config = dict(
    n_layer=11,
    d_model=256,
    n_experts=12,
    experts_per_token=2,
    d_expert=320,
    balance_bias=False,
    lr_router=0.000714,
    norm_eps=1e-06,
    optimizer='adam_hyperball',
    lr=0.00494,
    grad_clip=0.5,
    batch_tokens=[32768, 65536],
    train_tokens=400000000,
    steps=8247,
)
Below are experts of layer 5 (counted from 0) of a mixture-of-experts language model. Rows are named router (the router's row for the expert), gate (a neuron's input weights, with its number), up (a neuron's input weights, with its number), down (a neuron's output weights, with its number) and show model dimensions 0-255. Each number is 500 + 25 x the weight over its row's rms, rounded and kept within 0 to 999. Numbers have three digits each.
After each expert's rows: "gets" lists some tokens that make up at least twice as much of what it gets as of all text; "comes before" lists some tokens at least twice as common just after its tokens as in all text. This comes from a sample of Wikipedia text that the model never trained on. Tokens count by the router's weight.

# expert 11
router:531467497489506478529519511552496514549461531499543517513469535452504454524510495458492517513505519486532458526482481516527504478538491502483519503477509533532492499516490479529490539456488528478516478508492480490477473526514524566497501484497456543488501486511507501486514490545467479502461500488486492454484509455510452497477531489462505482455470495521500527489507493510499468471525526492528492491493523503485512493500503470467455479436529496507487505505488492476470483507529518498542497504520528502546540513490512486474496537465497481475490529483504525470466519519491508476558516544518555506514492443459473504496472508463507513525510526514502505520520487489498500455517527464515502464460537512527514539526539501436484474506482484533512528535462536454473531476510509
gate0:506501521493495514532523528508461506460519536545515501533460496523498441487490443476524471525498499510500530493500517474467519518520493480517501464499512529543469531542542481529482473462547510511525517525492528489496513510504529492542472547476517534469529477525499502515495535496511516531506470468515511517502505483550478520426486492548464491514494519518498500481565506542530516512521515549501460498546493472530488501532458503511498487490534478509497520466470471504487519480495481501474517487508485495473495537470497515511511514531522472486464486496495531515493510525521474517528528524471508515469488488516518542490512486569498567512552536483531493486521484504513520520469521551462556509513505543489467499514499526529506496529501503489535500479483518492512465479521542
up0:496490510442467508516469502501498493503448502516512465489526526468471515502465500505464463528471479494483499497489498553546480493501559501482486486493533532483521491487465523471493492482445499515500481534491536548510444505541481478493512491499511521445462528476483503500473508505508457485481510518505461492488487482460487514527496498510515487530517547544495464499543523511497513525506537479486490469520510461478524501491517519487560508484542492486468521498480503506489518520498497471479479475482450546563498526548560494474510481550520465498525546469505494481511465514484518539518457452543469466499516492550465533533501497493525485520511492536469481444527480505526483513511475458511509502490534491496490508542498487502501507483490473514481489538513509520535532497490495
down0:499517532473488473474518461521499513512437522514468477476487517552527478522498530537540530493518543505522482503543522510538424510496518506460491495506473491527557464483479487465497522523518510493531501530478501486486469485462519481506524512477474500510535491498528497466471475482519477533513529496472506440517467514539521523522456458431495471467502506475495505471553481523467492510551521513486498515515539539512493504505495495514435455456518545501500479486508495518494536482542493532510483495533499507454481500511521491477499516474497496490518476513502518498479550496508491445504496506503485457523474480515479487492508515473542523477489523472512508486519514466504518526511471465495527488530472463499497498491507487486511505554494463536443468473500466517497497522511523
gate1:502484488472499495519483480495501482497501468517484524460524517548439474529428494480463505495419461486477513482477448485533491517500464473489491524491498498525510520518472480503458507489470500491503480536532456476515502515474484473483504545434484462461513448511490492535511484511468522508461494506486470494488473484508511495515495500501522454505478487531485508530507501492516538533491498535512487480495499502481521499525465509560539497520509465512486485484518518451492497469489495505497525510524512526490498468498529523517481478468499519489461518517478523508451511511493534485501526493556525516482493490535548560455522501488521490502482507461474522514493523467553510515503509547504543538497521494487531516459539480506536457489483525476472488453470498452509480508536515
up1:512438495473542505517477506496467521487505511480489528510495499567501437488485472464488524515509491476488493495476444470521453511493523506494521516498489489509491485494525519519439528519505543483480506502541504517502495536540480552495502472458486489488474525490547516510533509519501489475457497541456517499528504467549463460506532523504507446528486526489501538495503534546491497513541490504489504499454473478517493551525510501531486480482520509477507496511479477497478503512522534543500518524513456513467512513498521495461464500468542478475474508464550530529495527474483535490496500531512512512472509536507532506511482549491510523505473517462531541526465497486519484517507542552507515531523479463514468456494499497530493511499473486500517500477467458521468515485506556
down1:491486514468499525515526465485505539502525541517499478503517528485515487506512513487510481519508490538501510508540537494531481486508525545488462473448470469496482495441526520490512512489498485489513514512510465472470491489516510519537481490510503501478529533528466485471492483483473484512500467494553508506485602488532498500523538476488485507508530494504439489494495505533517511482498528498492518517473543495520514506510515528481527527531488530517527487541470505505485502518510514513521471518449528436495489475522520454476481503544516511519571526506491453471521493499504471513503495438503429513519498492490519485472532466530522501443504493529524479454543517498473543479483516490527461441506493460471484500524474498511505541483506489509506522506505508550538529494505520
gate2:509468466495468528491505482499504488546545540464506509504471531469506404522508502504498506507473475516509492506525447461473513505482453519477466481476470481465509478485503485491520474462494534491475545538487479495492496496491507506497470505481519523502558509529528443489512533482511480511466496517520514463466528505529512484467503490480485484480499473499481502508471482525514519534509546559523470521507517513498522548520513505504461487504564504481533510471464490483491528500512519484449547490479491492482485488549467535527510518503511523483449515488489476487483531478508498478461512529484506505514475507506495535492519547509499496503512555482487469505443456510476515472481531540478471528511500552517496477508491463537498509482470493521497497539484527513507479501553447
up2:487494516519485494532483526542502510462503497497498510481511445515499500540479541507471509463476490475473514526487462473495474498552524496491515500492487525511508512529489515559445491495509529527516509500472501505526502491493484472523523463506508474526456482516456516497516461503478454489526477501528521519498513501512524496488469540532457482491506502477500518513496542475516536430509486478475535470477522512516518498500521498494478532527528483487484510539528455509459475499499511509514500529512506451500543503441564514471502483487448518516510502488506478545552516502468526511536532538528519488488504491542485515511462469518512510528506514524483508507536535492508497502532444480467481467518509510543511504488556555507456463495516513505446494477454467451474505523479508
down2:472530469478467537512513507466499474461537527540510504510489515474486450500463497472446504495460495529477534502490535504513468488482456471514480531498484512479505529507518480499494493555542464503473520485501503437512507536522501490534528509532514489494507516465530470501479530469532506520460450473481440475500474511512531524482503495512546506475476496500478479535498488507495500477496536547515491498542513510528505486492526483531487485457445514493471525523453497566510514495481512502506489515460540490547492502482484496468506505527511521520524512489466546469508525490482543502501565471471471530493532490488521447460515495486529492484488554514491526521463505459469467491478522492513499495476497452493500505506523541505475541506483478461506532494484517488513487509506543
gets: "\n", " |", ":", "==", "===", "|"
comes before: "\n", "-", "|", " ", ":", "=="

# expert 1
router:557510505553513519516535476541484522474495461512519547548489490520492512475483497500451512469498501477443454487508488493491526499513493484473477489516488488514509474536525444519475508455507500488451481482518524496483456505489472526515513460471490532508495487526456533494477540542470493468491537478440530496479509465507483515500515495498507519498513558468445543486535532504460501506452526494459477490452471480496539475506500502518499501467478489481480524490497479528489549469509498526540504518481495491495517495505515503510420463495515477525545499516471476487496520489484508495464500491513526488499494501528475515489482499529500499470490471509551518524493473542466505510451530497508494511538496546470504463548543500483479491544521473500502466485517502518531490525491514
gate0:497522478506471515493514479494496483507525512505495490513514466483511460494422547495525505524499525562500515488471469527502475513543495453513501521515526523510513483497558533494504540502494531526472507477520502481495459478529516491522505486535498531498510504479478499470489504442533498505453569489500505499499491467504515520487531480524518479483517493529503501503520473494455518511480474514492480500523483535505474494525480495514516479506497519494486472454517475508474495532496501535498558453505501521465538493499536496453518476480502508491480495477528543517465504457483460492498531540498521470485524476506470492462512537487490492519484493484523547514492497476493453536492527486476523516526539492506481515435490484504510518549470531427444468565477497461547506503478534
up0:501542524555490527520516505502523517511568497509515522491470512458475530473533509538488490497500498538529455464484514517475524483483505475514514526505524557506488485519548504536490495567485497480484541483475529494491490497452503480458558518487516513528470459478509514529543476481470515504473520525493505481508502525528475488472507514526493485472461520506465504508502460507544480479502506474482480532518503472495512519521535468488511521525454499491492505520507460497500471477500514544495499491519509489490482561507491493483527506497518468470483518513467529488473520531490462468456552487494482552484530489487449488478466493566495506467461480499493486517465488492500517462469526500466541509507493520443452483471497531482536480515545502490488481481543530465519493507495514
down0:479486529497480506485512464507480447467522490511493464445514484474463476512500501481509532521480510511527454488473509478483530523491543476504517472499524563532482543545511524485477484522459488490501528514508538509483485478493527489440502542521464542497491478489502461513520473493543526508503525526491529504512521478527491487458486503472529507458473498484515465483487486516534475527485486498491499507556446508501470488472494504487482481510514502532509490498475505496489499503481475500477572434495509482518484488490525546530512529523510498508533498518519482428420496522473466526451479503493506530500492497514475475473526497509546504502486495469466549487506492503494533490515500508455523521466497474462546500497467518552522509520489499535483512519516506476473537538519475
gate1:477512487515491495582476510463534511521514499509523486482481522509494501526507542485504479533495481546509460483471523512497552502539528481487445549492477470505516446472521499496500514472484530507514548504517499531488485524504504532487517522477490489482500460479478507511518484496544526499481438542492467516534508511515537489505458483466473503547449533548498511473514496486497506505479453474524497481521518504501481503470500513522522486449517490558487481472537534496455488500499547530480478479472486495493535511464519501500481511482473536528483498509520496516474507439517479501506523526531505481507468494517492517466499525557508501508559514496522518478501501514511511548479497493540566496495488470511489527525503527547451520535507455519491497509520509531497487523549523
up1:505506491492524473461501557533532521496498473481502512543520469483477502504515506527508494497489499483486522486512480529523523481475452502488532459552475497497453514508476483475512511552534531531503498458471466521466480530548496509475532478511518497505513515493475491487501512487482520510494502472518488536480498519437512529565480529502523512477496541527480485506472490493520482507555504496491478485533472509508513445533535453500488480517521487489498547510513473502541528480537524487541480476496513499500526483491482547526504516499506480478441502438470521504533522527509500506499478472504550498491535453484533512516512493511462478549438493484453457528495484512466462487540490518489494497492509497544507531470522473486502488461489466496489570502487495518506518533526471
down1:479515538516554450443529513539535510478497505481518471470504505496499492500488502530505547496533461558531497511495497486495470474486481499502547490507500433493482484470478458470519490541517507470504466520531501516433532499515493484525476484452463513486520564478539463487522537522521508509521540506471506492493483485480472480466505505486478519495489488488513477518541512527525540480468503513478476493472468524505510509525512483471446492429502511527502479493498477503509524449483489512522536498459485495489492471537533550498524503519489484508465477489536502495538481468518497477513468541507465463484521473467483519515505508522490513522458488455515507494496503512479473514485538548477502464481488495515530529475438496486475493513474492515541521511484504501495514529453496
gate2:518510487504511474468487472457530521508482498535448535526483452492527547488485484496490549523492496537494487472501468498510516491492544502532516491486501458450532484508454488503518458485501504495512492527498522453524444515505497507540518515496573505463482470544488495519529467511488478484515538507500443523481522495550494478506514530467517508476492516524539508494505462514452529511540502542500468504507445560534522521534540532520526534549526522493463481537497523494479497499515466483530520522472492542505516485566514495513501513511492473509482505479467468521467489521498520515500476518492515513495492481483479489494536523509509450523439477479492533469488449490519486504490457494535500516496494484478473514524518482481475482519519506498511464508489523476501519473521466
up2:500483520522491499535459506483518518483495471502557520487528485518463493485530516520544454534505512488537506516493531459495487524553473518499475506511496452502476477511542514459476435511501457498493499472522454475475499524496457476459521507489484475496512485467528499540485484510521507521487497488489484475485537481468478503487480498511514513491443526500473492521531501501509497524498513537521462516486521512478521525480500508502510473485485497537469530511536486545480499457516478514521503539492491467471481491517518468498477535518546512540478485506538474448495475528508506497492515505494449536515497539550550488496519440458493463503537462510522487492530483507493503519510478522490539491509489478514497464538525473534504540464480454451536490504490513565512517504452471
down2:505456471537470488465495545477499523479487488521545510540521479510482475542522533504509491506497490524451551504572495524507494475527487457525495490485532514522529469493515518478503497503512504504487524508492509502521494480505478527524517531521495547461494504526508498485485496494520543505542490482467492494513483514457510511517490496498505547506507478496493440469484504489467544487525523490511492525508454474514496480487516515508509554479470509548555528474486467529513487516489494480495507516530569537502545532489492485437459473436491480470500503494456513509496509461526496478465542501521523493504513496493487494501559488514535447468509532492491471506455494465492536487437502502471495487494531493508510510567457498508484535487467501511506478474481501498471465522518483
gets: "\n", ",", ")", ".", "\"", ";"
comes before: "\n", "-", "|", " and", "==", "The"

# expert 2
router:513539517518442462538513527483538502550503472466479467509505503523477515512543478508481504473508489459522492523514500501514474539480475514494519486477485503527486486494521532491518500451481438476465480488517496466473504539554523518493499501491514505487490509493515520493536497518491520505489500500485526508474488517514484497470493466514529515504474487531484445501510468481476450514520443520533494497534539476520556525481500517537544557536514533494533481505488489491488487493489549469543507521455485450519497479505502462485497470496489464449443479504528508485531507515535486508537498459486457507497510485495545514474473505482489458527544526506503480470490483495535512493464466515474464494481506488546492473499455494456503491451507486544520502534467483489506540505467491
gate1:507503484500514499497496503482476523530478505488516471500482520546489466471528500488494469518479518513481463501479516477511465483509508488482484478462462476488523476508578527504486470492486467502486510496530468495504524478528508491528516527483502501508474523490447492467522496461537472460486492472458491487525550535539502504503479493510529477491502477523531496490479486482517457480490518456518484513534499516483509497489449519513489489523489526533496497479489519503464482490486506546490486503503462523509518520507475493467473547468500487495468550473548528493484453503472494488560512493551528507446510484510498462499508524490514451521504492526527520533486508473485492501483482527555572461504527480522482565467500466522569504489451524490494516530478535480498513435473475
up1:485513479527544505445494505516461523509506535462512475480524472518553558492517491487510511492530472511470457497540500508494474486474488483501499495512518493496537510486514466504522537516497518518464519476497493503464494521499523519508516533457507450517474524505513535532474489526471504506496478484481534474544475538536510465496511512517467528482489516468511519518540486467502466549521509467516538533475479521476527521507519508506489561511511559544479518496496482490522481498559479540484517539477508528502492471496551456512520497508521521453548496517522502503492533477516505493492512456475535454492442498493536503501489488507484525548508490498495516456448463476496475509474521477511509450498530517500507496487506477501504490505457527554538490546530484473488502484493443
down1:476483527497472507485467456490513568527507504519497501522508475457506445499501523502549520462475526473480534497475543506512473457474485523468507473491478515480524499498514525486484521486488487548439468486481546499499511469551497539483505492447502520488481490511466535500502498499483482448529520488537497474511491481476485526512516482536529535482473485492475511499504476531474495460483515513455499501503510497497516508466470474482510496484518463463515472502520521532444470498482542451484480491490488470479529524539471538461478444510453496486496477529520467475529506505500489500483547519520492536516549532440469531514506476494485489483453471495479478488539513504517501484519469526476472498516516519513491506476456512492460498481479472479536460515491527500523477495498448
gate2:526504524459475468449524479531495517494470528496546524470492453522520489488484536530537486487463503483497497555516472496510516506504490504456532469473520490502460528474485540468486504514507494505536462488490490546522471477501428498533455515504556474531485486525493474503544517532488425456496497472527475467457542498514499505486491444505523476488482473508475531494506498436486472529488453518503451477527512513494517507497516465484504491501554490521497496494532476515504538501514491503475556507485452499529551505514474550493494493493519520499445503515500491502483489520506510504480507482507527513499494470515519516469474519532519444520496478498522489474521517516541485481490476506485467497492508512500495491534525527458522523512464506506534470511524461503515476541500516
up2:511486497504465519477474559472539493458496486527508511471519493531504524511527527526458499504503492492521537475535486535497495493528516466546469477516534532474530528451517511466496474526528482437533483479451492532512502467536466475474462458444516477495503509504472505544484516502512501504457472494534539478502494500461481537531479476491506477531517511545498472552574498487505523481473500488484538508494511517495503478514485539459504454503500506495454495497486474482513469468517496535505454487496502481510496498526490456535503517499498485547514461486481469481510514481453477498477491521455509478533494461501473478496504530490470485488489509472499447537500515503473469502539481503510519453515446466486513524476496475495505514498554495490463502521534486521508482524486503
down2:499484484528511492478536470481450488531529542506485518485483538504471485474490485496500484539496507550501475468539483440475550509527513506478505527477480502496519538489521484514471490514483490545515495494496463488512485511482509506539540482489500502499469513492514492482525508547522487522480534534502482538465537481538538530505466483551494467495485490523473465487466448468478523534522525518490479537516456442534482492506498528532484519494475486535514534486465493531516524505514492515534565502478498502481446520483500508489465510502494479497479496499489515517434490487517499486489475521479485505489475447495557517513497530507490470562492479474497531448481529505496522467466496509526514530562543540521515499533507532525502499517488484466550496497500504505531517490530473
gate3:512525508494499506505497536508515526492501489509533481465473549485522502479501471528521481474459480473540532442468523530477501483456504532505475500527478514531516547481500477518504559507490537495504497489465533500457522549499491512527525498522494479475492459499506522511484550461515517495498494522460536460542493542511513514498496479502512527478535539501470498552540546492504440524461523490481464480451514471505464497462499473510491544504517519497538437534543550512504503508531534507541506523502504469498503481497512490489491535506499504486474477529524511491483462520465500472466499500509553522482508474480487464493510484503512538475507512511514534530544435510507529521467531484518481515500483511484514519527490487493531490534481529527521480516490471554525476523478476
up3:501497509523524500502513496485512495506459528489488514478489516511525463438489506498487526476477469531520451506501499504456528493459514468555524511511523514462524521502501554523455453505506554447473522527493500524489443478504528471492447480524508519517512534463529495469514542420504540510494459501438552511506454472472483518481523518490482503509505498540497482472533539519485511444516498552512505469507515521473485480519517496493475495499479526483517486547507464528511503497513496476525512490510533497481493513535488509531502474543476496502506492502506472540535491515494499513507500492521533497515516519495502511509554502516495498511528508521499473480505558494509533505522492472532501493463509516505497507473520443535470548529542505508461455507487556474520489499499475
down3:536520571488476472481478504495507492530522546474496491478501514494510467490475474536530468464519522485516468467498479476485465534497507505467468473508506532536551519513492478497516522511506486514470545508453523536499508511505522479462537477480521483518460521501534457476515480496525499494470521560480529454537491550500540461516502539490503478535492538457526511495539476507485506486524487514469479506491496479506514511507488497508482492507473525520482502540509510507516488499561488485566479509529484534499485491451517494455461466551485477494513496496524486483532501527510511502487506516524515524530515492496515515547521528561461507508541515480467541514522485526496468492496520475531507518541488515523492512541505505466538435525484462476509483502527522488483487512542468
gets: " ", " (", ",", " a", " of", " an"
comes before: "1", "2", "3", "4", "born", "aged"

# expert 5
router:497493509494493437497499534528508509467481507497537476480513511510503512523487507485533496471509523509539533531525530532482498450550504532468531479499480505492489482513471513489536500540449511519481488496475520515520511496497494471535462513502484463463502489501516501469526475505482452456530485539559488511531501506499501495511509506508501507491482511507535534481477555505490536517484551511479525489501483533486535487475522450524537505544540485480573532512492517487473473504516490486460521546493513521453532499498503498499497475537473497498511499557457474464469499507466534481521496497553460517490507543487505506532451472526487514466519490499514504497485540523483476570467500496463490517516452506471506505499439516535515478533517487465508504465499511501483467519506538
gate0:480493489465459509537517522494500514477519435475534455525516494505517465497549508530495470491470480529531514501494496494498487522483539516524530483502505456541503453534505531486541534527539549508537495526510543453500507494461544525518459492487553479503533493527505486504500494521504520532475520491503479485485486522525545480506508490469433460453530539491472480534509460499499468547515522508485469497502518512530497509474541502518456503508489505501507531489556479546521526509507531510493458495491502502493502526490515510500510495505478484454487515473535557473541496492491478542500511482488532515526509515486506513512519504459488484520548487484448479511457475485517519541539508509510470511498490477507489499489491528501547507520465448499493516435509494506481476509511457
up0:579490498432462481531498478527475504506482462509473484525517525456533462541474486506526486493536468489508532527495481508484493488510509475481491507514489448486466499497480537493502524493503519541466493516432542480504540504472476509513467514478516519482508533559471543478495523446501512512515488478513482519498498477528486464522499525511537502477565530498476499508490496456525492505505487538507548498474501529522489529494537492526523474463534480446486479518502469518488507524515514493529509500511509525501486470508482516491501538538530463498521505560520487488488465504500536473424470517489508540550468492505507532501511553488512490511515467480531535508536514477532552512492517524492498505468471466465489510506527487497529504497497516505491471508494516524486496534475489
down0:505523426525480529487502507499556482517482474515497465514523527495516518517505485487452468539480485505485474511510464511495462528496508522505506494522510503527536509507498467528517480507545527500517532493505489476533479511513523488526500448539524491511483528475482507524474482504497538502507480511515475480505505519497527488532549541487463495486494538517470510482501476510471503547499526539520491487457564544476509523500483532530444506471492509531507452462488488508514454462460496503490522537507476487507507476492510510431480537505472503498559533510472495497495513513495472530446484487519520472507498509454530491483537533466529491534451497539499513484531542516518513490461481522488486489505466459524483470531485504518529492475524493483466512454519495529518473457483447
gate1:517458489488486525480515494460475532489540510516478497531524498511474545495510496524499509446479511520481506512490464507502527493515541502521488467529500538487533475542490509508466506482478520499421509521503481484461455485476437516504510513527536513505513500500515482485471524525504514470538514468538493481483479500471502475536514531534509502503480485502520515504491530460513571526532510491482463485517507533474495506503459492533481495502496501512491488464528464486496476520534510495543540451489540516531479509523513490498452524474510505493550481507469532527556475476540514492507518552516494486504537475525509481529453464494523532495494514484480451503470481508470494520502527459464473505512486518506524510541521495505511509510455535462419496466543476493466507487479485
up1:472505523532508516508483463544500485490534535494487477512535508500481475485514482505524506460458505493553493477516493498496542484501493535488530529479480518526528510514487530520563500467447537503495547505446515522499474529491450478539485502525542465500500513446457488511494504473498524457538541521514490508454490509492489488462537489510498455486508514483507499514509507511456495505495497512474514505502509552489443494457497493473459528518507501485512475482486532490470483509484505525484495541475548542526543481484491500476495537529445514468443462471518488489483529528485558505532552534549464506496528531490443525480469525497536520480467462492521483479467507517492470522452518507496510491491469533508491511475466525502508493508487516484510492502507503501507528496522504
down1:508495514468531497519486515509468527505492519490500516516511471497466493498502504529488489522507504551498512481477531500536537512463493483505512554532475494477538509467464500499512533461472491499522495490521547493483530486524485473495512462485486494478502516535524463470556466488481485573492488493536498551505507510464465496475503491480508492508446483496523511478499522490483435540460517511535514495468496498482538494487509509448498478456511481539516436530491530441495465503513540493455495517490519507489474467504498481544480470483462499498471538481514506464448527512501465505522534467488473493505491510437489533488509491469500498500489491528489493515497521480475462494538506508487501556529498481537567493529477507469492511523528532517526523537481508481460505501549520
gate2:472502526464470475513498519444510530540508528517469497505456526510493501475493483479512466471517528480488541507543525529443529515528502479511521498457471476532516480471513522520533516491491482516495518538504486500525477482502469465474467480547531456471534499513462459467497476498490520492525520528504530472483507527525535500476525514503504511505467498467496469511457504466507522525503520554479455504522491487492524520492524523488505541513453487526541522494547505483509539507461518505505485493477484512485482474490481532514501468490479543501478544449476498476469527489481444506528482499520469514505486505493564532452522527475514502470495504458487507484490464542519459501509501457491474467528503507499486495476502454513497476488522551494479488435479532480499481542485466
up2:535508489526513504455503502491501522480489526474484507497431522522495510513461503485493483481495484500506529519470494505512466521468484461459512517493513530517498492501530458478476519516518490503508481476494514543499479512435480483544499492488508502485473475480547507484472464512507454502505507511465489503517539491497478534497541528503494514482526519497499518518496482488458518489454471487490498531464475494503505550477478494512503506514460518517493467511475487487484479516531478497544563542447526460508481519510478547441523487500500556493529495500487489464512481466524526518442501541500485539521538485526495457520463478503558467464461521518535551497480485552491509476505476538448498470463500469541512462488505501483507530468500495482521469484518462509455476521489495
down2:515507506472503489475523540534493485509489475527502516454530494456488493496474507467538510528550492467509524513508537491478496496505513540506501488498504513518481523483523552512495466498529483504468486479483478508502518471493509483472448468540516524516504547515511523510492540518506527523545449500536515491547478503497517481480444502552495532498535476456503482504482491538484538478510475456480489535538521547504523483528524490514461498520510533500519553526478527503491521475531488529499489535495497470501522462523473510456502525529500481491492524518443539477526517514472508472528519493493458494520497535510483467514492473474456510490498556479467525525471540520518502489512465499480464473522489535457520463463483510506523494534529492525513519559514456514480542528482535
gets: " the", " of", " to", " |", " in", " by"
comes before: " the", " a", " his", " be", " an", " first"

# expert 10
router:466470482479491543511553490440486477487488492501464484499500530472525500471443489490549484560500509457530495492471475478508477495523489502534480515477502511491488514493475543457479501490468500493529502467520489496521497486487472490478485511530532521551508464513518497488494452508544511517515512497574497515492504532511499511552485545481536509512467480444508442504542488515533505518514523497514531483478512514507472549501501501507542498489462547485472496506468549500520479493498510491453484504522482500532492489531486468460529526459469509518480520494485488469452493485506501503467512535489469478499522460541526477485485487469511545551482517470523534477501472500527496491513511485481504519461496448502503460513495509555506520450505498462518478474481531479518508476531511
gate1:520516496499514533494523474508518500456473511446489542537533538504499425488473533510484500477461489499514475512492483506489504503488455519499492513485544511488486500484538510518482569543484524517509509484489510543485464503465469495501502487489496552493519489465504518471481501521497491525525534489535514540459486487521509489524523517492516509518535532477550502496543510474516485496479526551493503468464441486526497548487493482519531522515499536503510480454473536499531453492470476539493525504481499469539503530503482507466483502515497505529493464501484478479479502482528512545464498520516506503503509486535516484497500503508528497490453449497505509440486444491504488462502514512508517484554456503526524463521464477535481520498451498520480461448469465492509506458472461
up1:455487493505514481488489508530499483507511472496513522468478494524507470502488441496538484520494467510467554492471513524465485502550492518504464441489495500490508492521499478537543530472512518489502536500515515477538500493461515550502523497486473480493504531497519492546531505519552500516509513499504541477548462518530519516510487539514512516527509541479495494503513481475498468479493472498553509501525498508511503534534506483515506529487488513471488534529529484530515492504514495501489535478501482551452492539485516468498487511511463479435482483488492487561512492449460459439478479484477542429500505529454534510471557519512454489504516481515504506480504501465478490503504526489497513481535505525517506507508496500527514506482516464507477476536518493552468420503524521
down1:490466521535496509538482503492540497490489492516501480456537534475523472508473512489510523474496443498482460498493472490517458540490507440516502517472501494531550505549486540526535518506450553511518498498498482520492501513492482492502518515475487536492549511524492502510498517467483507465504514473511489521512492493484501514479532505501491504517531528536523498527570490511540488477527522488526520488457481535455469526516498489476549521502522500497512505468462505485498478563496527458500494481524452536458484537497492528520535467449525476519482452536510498523502477523525532503475496484503518528469520508544491493489529473493466548520463492481438533481479481493526504484466497506455532505519503457494514507496510471504453452485545508495479509485470519508473462494466487
gate2:494483506479515535453515479490484529476518491521488509509524519539496531515525559504530517549446468506492469488460487491465550501503527511441497477481523566454556529491486475485472508501520496512479493455510503464468535515476514511494502548511493533495537518506466499534512485489503487484492511479436486520515494505508535558484491500484499526504510510453500505478459492501548500502508503481507546536541469502432500513513503521546476513466487489540480469502478502525473461498546492516524508473499476517527537520456471488537523497533511486494522488548510499482534478508519528504523485475522520530504510539495492495516517534518520507497472465528506502485476497459537514435514507485498475471511504514490505483481550524489490475495538497528531488526542511537514512495490465
up2:513498473448478538481517520499545509482498505499499464539507538468508562488503491471517553476484525526514472511489532512470503488520515503504476520500519488488504529507493525531478533479494494511530481485457575531486504548520521525514545469494521516518463489484450478490480494493471495500476501515475540479497472461447505494516466481472525559497539469468500503508509503470465524531476486520465523515452503478457477508468477493522538551548518487499499497546529436483497505540531479476484508501483526492528512512494538493494466524497455520521480481439473471486502494503491521487513505490513516462505453542502485505503510491520481503514507493525475495510491483469439550494502486513451439487528498490465480485497494519488543504537516509495502509493494480493478539480467502
down2:493485500527482524518525513469540507482543517542510498522506517508510564461485502507542473512488506537538473491464494478478502533558476510486460505492528492514528493540538523491488458530485539533505491519495491492525466482507473502496525446499568479453498489533511441534486485518513506511482470490475460492489530495489506465529507527539479521474511501465457505483545537501488496525509513434503495497452534506501497533527498463512490536506449534494461493508484494457511530525524495521488446507483526449496478458543464442504475497503496486528531500451508495469516539494483499521496499450505500500520497517495524470501513538501508493510494491507526481473515514466560526485484495525484503476506494515503517507551547482535518517512504499472499508487460494477515503487503464
gate3:526471470530528508482493494522465466486493519480527489488470523499502478445481544516531475501471449503525458508498491473489501492520488525494505506503481534537530511516544462512433556530509509515503499501494522500484485499533493525526525472471491489513511483541507525540499512474514524466507448510535477490509480533492487494471482512503464514491486489488499478500478504480464477535473465509483482496473472512464485499466492507538479479441453538560511479481481546555496544541490501527532519537522488502479542486499480490497510493484461525503478471508493523471497506496533460516463515507509490488488487460533502460500537488550513532498497546449516530511523540528493503495511489517466478498529491488492543486512521530487460479494454504473485499515475484561505452457463486
up3:504494459510490545489484494501480498488519466468525509531497539500473460468468497516532550439511460488504531480482464464475516513495471492498469493476457499530493495507526461517450527514445516525494449510540513497520504564514487492489501527522504487507501480547483506491468504513493476543525442475534464526527469548497455482504493494470500483508466459489515479489521513515461479476478498477479525516529535459457490511472525499549479507476492536537517502496502528473502489480451511514470472507537491497494547508458514479540520488484488470499515509531495503486463449510479522521490498461506475480478543469525499443523499520503494495500488527489504538514535530524486525539478457520529518476501493520515493480502502510521490522514496483508511516548469461539502495511446507
down3:510504552546461497531501497471517506524511485513479531492521499462483502492492463505513516492531478478468555476525493515486530465482527505510522495443486513482491495528460484477534469477488503482512487519569474552514484492543476503502521479489475460503473538496482505457472498498509461539494513492521495540513489514473466518495498452462472492493461481541480536489522464527489478497507500455502521489501496490435525472484461514492522518514551509505468487505500490444545458500488550489434489485519479537477510469469480506511509492460536508482498470513469494518481489541478519525452493488507509484480509523464512441477483500480430503487474493489498495485481517481520471523493444515477486508497541482503497462492490480495491460505518522527548483483505484456498511485528511
gets: "0", "9", "1", "8", "2", "3"
comes before: "0", " |", "8", "9", "1", "5"